config.yaml
experts_per_token: 4
d_expert: 32
activation: "swiglu"
moe_layers: [1, 2, 3, 4, 5, 6, 7, 8, 9, 10, 11, 12, 13]
n_head: 8
n_kv_head: 8
rope_fraction: 1.0
init_std_o: 0.0439
init_std_up: 0.0506
Below are experts of layer 2 (counted from 0) of a mixture-of-experts language model. Rows are named router (the router's row for the expert), gate (a neuron's input weights, with its number), up (a neuron's input weights, with its number) and show model dimensions 64-95. Each number is 128 + 24 x the weight over its row's rms, rounded and kept within 0 to 255. Numbers have three digits each.
Before each expert's rows: a language model's description of what the expert responds to. This comes from a sample of Wikipedia text that the model never trained on.

# expert 22
Month names like March and August, the verb died, sentence-ending periods before a new sentence, and common words like a, is.
router:156107096101166103098135126155139147101161097122151095116129100094140158162123142118099160159092
gate0:143104131168113120129116115113128144106132120101134125120116125130110139115123097099120105132105
up0:133117147123143122109115122125125157154079134108103148117086149171139109140140118132110155130079
gate1:147092152136137138096128110110139166124137110156106095115107074123120097110109105140176158084098
up1:123194129123103098099146084111126156178122131175129109119176075107148134153098170109147112107145
gate2:104123142140135126135098159092110104133131100125123106152121152152133116182111141114099171150123
up2:106137173115092132128118140126135107126150108136101122159138084124105094123127126113094166101108
gate3:129086150119139112144142105124110125139110125137143091174110125161098137158159144117115126108121
up3:138078114120142107126128155092111145121147118115150085124126115096144131100101194124112113142138
gate4:147150119115105116173098125094132097158129094134142127092105139096140147089125152099127103148151
up4:145190122120147160118107128131123074133136122141166132139200111086126135124130145129135132120162
gate5:188112145132141122086118105131114194133138163150129150103149152115130170155114135121137114098118
up5:093138109112090125170145102126140113086130083071104073175150080131140129128139149139119124128086
gate6:145121135109171117049127161143126079141131167134113126166138116096122147103096153115104169163143
up6:132135138117088164097103113140102152118110132134119105111117120119102134126112135140145099106094
gate7:175123129098120129146097109148137161141114130133143109098139141107121170112114138082116106158088
up7:141181118133121131150123147145170091146162122095120117129167160093106140141100103167140123122097
gate8:110113114128087079131166147136112153095145119120149097119126110103103135124132141109116135090129
up8:105125108114108142109176134099128116126141137106098188173098132124134103112122124135190119143125
gate9:131066110129127106094125139164134161140150145123158108154120166068119129120177099156120148108124
up9:118091118120127116158150130142102143155149122140124142149133124133146152114168104103139123145113
gate10:124091145172138150179157097136094141123107138148069122108133198166141190114124100117144113104158
up10:131168123147156134161105129146100084136142152138086124108147126069139129110103108122165166123109
gate11:179168153150158111114098114126139123143108137102130148119051139137141115110134129137121118037150
up11:083099115144102139121094144132137103178138086150098123150135129111126108098116135071120155164124
gate12:153089129140177113130142128128150155126133136104115170128121138140128161120109109057138131127112
up12:140139109133142075100127166134128147104109160079126182145152122154126191152111088136117106143123
gate13:140079096104113145108104142137130107105120092156119133164149135108162133150163112155149118133142
up13:152174143128169116127099159134128124114142108155124152106122137121113155120111111174109181123181
gate14:141126091142126163142151109116144138104124133133102131149155131168158119148155109133127133108139
up14:130157145134103153086092130085119157169114118144091101135115157125116094116178188140069122165103
gate15:111150123117120141144105171132125162100164134161151114122122100177117138168125121141091146106113
up15:107095114124135146155124139151108113115169082177132102116088126107133121083121151137158160133072
gate16:179138129111147127137140144142119118091094120172107136143171103122159142115127134141125143141148
up16:124113132138149172141149087121123149128144160115143139115100163102133149144128084142101099131091
gate17:103162110150106092119111096097137052147128109148108134116154168120113111194132143120125141125151
up17:098182092126142059126130159097092146131101128151122138113110151098126088165113108136159198110167
gate18:108114137126153159138156122142106145125104108124104114096102128075100178156111121109122168095158
up18:156086183103110069148155124149137052156117137160127126201102125126130130115136135105173100163182
gate19:111105146110135141139164129157127108125148145086132107135112147154122141121106126124174139140186
up19:121127126133113123127080110135109109090104151134127162127117119128155117135161127153108128094078
gate20:103212135101171104081088101153161156113093141131076095108147111151118118124150107137095163131177
up20:095161118159176157134118130130120177112167093098082102103145101125133107141137119091145146125136
gate21:152180108131079106181161149125108128133158110084153113083093169132106143135150098144154063140153
up21:145151145176122154157126134134166129142125132161108127118116140147130113138149091123138113132189
gate22:149164133092103119144149155113093111182124132135135133110097099106140154117122177091117130126165
up22:152171105150133094131096083109156177106158124108134139158113109130119087127155175150113183108091
gate23:142106132105133201130129105109150156097156115120152118105114115126124089103120134105140142133075
up23:125132126148128167151112117110129130156097126147144109138091144125116095134139133101209128128092
gate24:146127137131110149142168161121162164115122117127103108144132099117148132112127119099135136115112
up24:126117135131159164142160157134152093128166130085117128121155141100117121126126175130165119124186
gate25:123116121151095117152121153142147125173152164119193123136137096093129107133160119148075132122141
up25:110098123146159120132122125122145131127110150105095133124101160140129121148158133113126067128127
gate26:116089130159132145135158098128122110133152106151145126127142154136114151103129136162104154166134
up26:186122131126137148153127147146143131150109117099156111109152103149113092149117130126124119128149
gate27:110134094126099146063126128151122107138074114129115154120123120146088128124124141121173155117114
up27:155125161134121129157088127139115152139144131112113127100167129083110126107140088135122131159136
gate28:120105143101091109174148170135098154112090141116134101173121103086135153128152138138140144157155
up28:134063133100078111167163148108104124127142115132150140171127149088134140094168105141122154119142
gate29:105056122127157127124116113148130152149121126162123086105104122146104132144144162142124175141157
up29:143137140124117126123145109123109141152120075128130149140158157137112132153104192180075181105137
gate30:159135128112133106106117152129122135098111137064119118123182155145125161112129121116110172115139
up30:109180089132141173143124113081134163099136156218170095100103128118115080166100139166134124092107
gate31:084153113124151129147111121129109163148147154122145114163122133089115083113103092141103179101077
up31:073130083143106161080126116139122107119123147107157123135140133122119131145116105156133129119144

# expert 14
Decimal fractions like .0 and .5 in vote-percentage tables, plus capital initials and word starts such as B, l, s, she.
router:159100131154149093112129127153140150099151119130148114113117105098109155165130157137104158147085
gate0:189121100147153102103124137147120193151085132120133096165151139088100113170112122150115103098107
up0:138123130121119150112083109096135124093157162139140154127116086152166154128143103124144125135137
gate1:098122112179129153127079114152119136094164115075175138127086130143138104102107105089119146087099
up1:162146133085129128171107131094142096134110156181163139109083161157118176145130140100107174152129
gate2:107088121142111147164083121116146116099142144082113157102113127120113103103102160075090105133114
up2:107119133125117121144092104173110136092152131118110117116159162100144121168089145109107152096122
gate3:103096113127114135098123127117137109098108107118126096127176154124143127122088117153148140128139
up3:122115129132139133146091144148099148112114100124146153106163169186106137118176154135086134134089
gate4:162121082143134103141163103133127155112148123135088110107108109124110094204163139110119131135119
up4:141113119092134136093138110141154121125126185154173148161133118124124149126129148139140168105117
gate5:172104125120120133140167115128118147140126137106126176158133105114153124106136148116120160162117
up5:078138170128125142103139083110135154134155132151130143115151126149139116161125136104111149170117
gate6:148155113104118143106137099096089101097131143122133118112074125122109092100136145101141129098129
up6:102155127126126168150102135132149081121145154104106136090122112086140134132137086117119156125123
gate7:128114114124149116116115149144138145099141164132127153136048148137092110117158091127141122138136
up7:109124121126127106132110158129174090129136099152084146129112153087133157152101103177101143089126
gate8:141130117096140155077110127139141123125111163100172125152184154130133090100102155141103121083106
up8:134098140163143146161111129115113127116174042163154144132105136118108127116139158123134173158117
gate9:134123121138180077142144121119133095112160114113179107120106134099133145154107131128132176110159
up9:131070110118131107128169120114115111155146130118159096139146163148097101165080158164112136138101
gate10:132160129124142109114125081135129103171151135139144122146127165125147141145154091163121176115130
up10:146150123087127151128117149124120159140078125129098096127113163134102161182122137168171142158116
gate11:078148160140073100137080095138090135084133154132156113100127128180108140162119125134154122142083
up11:130152151138079101148118106127113151122120156119135111142169142105110155115116115083162129121075
gate12:111121129138109127151144164141148146134151148151116145124111099127116093161110137158127184108117
up12:170115128132109126144093155152134102128102138151145114140134183073118134108132153120153120077078
gate13:078112130149129127129145087170130122126178092140099130130120101089115163124155143179146154110102
up13:145124098128122172159148098142146110143165143148178135140110133120111155146145152159108107137181
gate14:153119103103139142135155108124153197097168128128135138137124131155130135121147181143130157127105
up14:148156132104083122141129139124099163111132133122173121133161129067121125112131143142101099113121
gate15:122112101126084109144094113120143151131088120118126181108122155155128142173117103112140168111105
up15:140101123095150125111143164141113111105141141137094131129147083099095098094107162147116109127132
gate16:126093145115056112154121105143117094110131100112094119169120159153087192118165124126136107161144
up16:162091120159097141130107116127133133143113131166105127137120082152124121105160130114118132132118
gate17:166120133160080104060143122134160106130155105136134115098128135128124123169135130108146176137138
up17:137144128089117112148126139100150126128121141132142163155109117146127154136122105142099093123143
gate18:154147138125137091181116145154133124158167159132090113152165129125140140189121156165134164138118
up18:137135102121093091120155131106092127118080126148120126134096128100131143159139129104157168106116
gate19:137168152139090075124077165128115148110086099126133104145169130139113094148133094111122161113064
up19:148106138128090144125162162198108098166164152149093159077113097158128151107126122155130101163151
gate20:126085101153098115106149106162149135175132104170158154074118126144142128124117134058110114088153
up20:114168135133126135152158112132144096108175095100191149129135128140134185094127115088118077141137
gate21:128126112101150133130132134140144125124155173138116130125142073128112110143142140085131116128087
up21:119099123115102122095113108126105098173089148164130151092091156121124078141130123120095106102153
gate22:139144136102112115140172151089112114134143170141159132119136189089120110144119123138104122138152
up22:130098138160172137148075131152146118138109123128117113127120121138115127144115090155147139126073
gate23:176114094082088133136117146148122107129153101139094126115090097102123120107129148134130138152088
up23:112168107133119149134112118155127148165146115111126123129145117122115100098117143080145110135108
gate24:088163132121154165109158127112130136136124128137112112092105134038155139110138098122094129134075
up24:185106134141102084150097096134140062152133105148138143132141075135113120157115191169141142131128
gate25:159113133115125116119128133110108104138133137130076159090173130100132143113129128139110143121121
up25:129133149141114175060077137110117100122092114134155096100116140138123124153144112136098155159095
gate26:097107170106144115133136108114090110125132109133114132154155113117139109136112121127078133055143
up26:164121126147066147090136145117180153146142145148129133101107146132109111131130115087162125154104
gate27:145106152139165153133174131074132087130128159113131129146158133143112131150146146094118158135133
up27:111106106126090155154119115144109162146088115113126109117156146106109120100117119106165153126152
gate28:107149102161157150132078107101145165109101119160133103174120132087162080152156141097106166066102
up28:130120133130136139123149123103133132181136138099100135163152138138126150159116130155077091128057
gate29:077107156144146110115099110175155143130157145148060104110138081135134129130153146116163138117134
up29:185143100093114120157141119154129156160101128114085154119153111121126145107132154109123115133135
gate30:152150142120146127125126159153131142150127107141134172145140115141134184113125106088093145123133
up30:143160126119132169115104116165145137132162136108167142127151143124107125169144127072134128129094
gate31:128097128128146077136112126110126151122158137184130136172142127120151180091157180155093115085131
up31:152168124143118157128169156153136091084077141097126106112106133063131106142118119136143113134107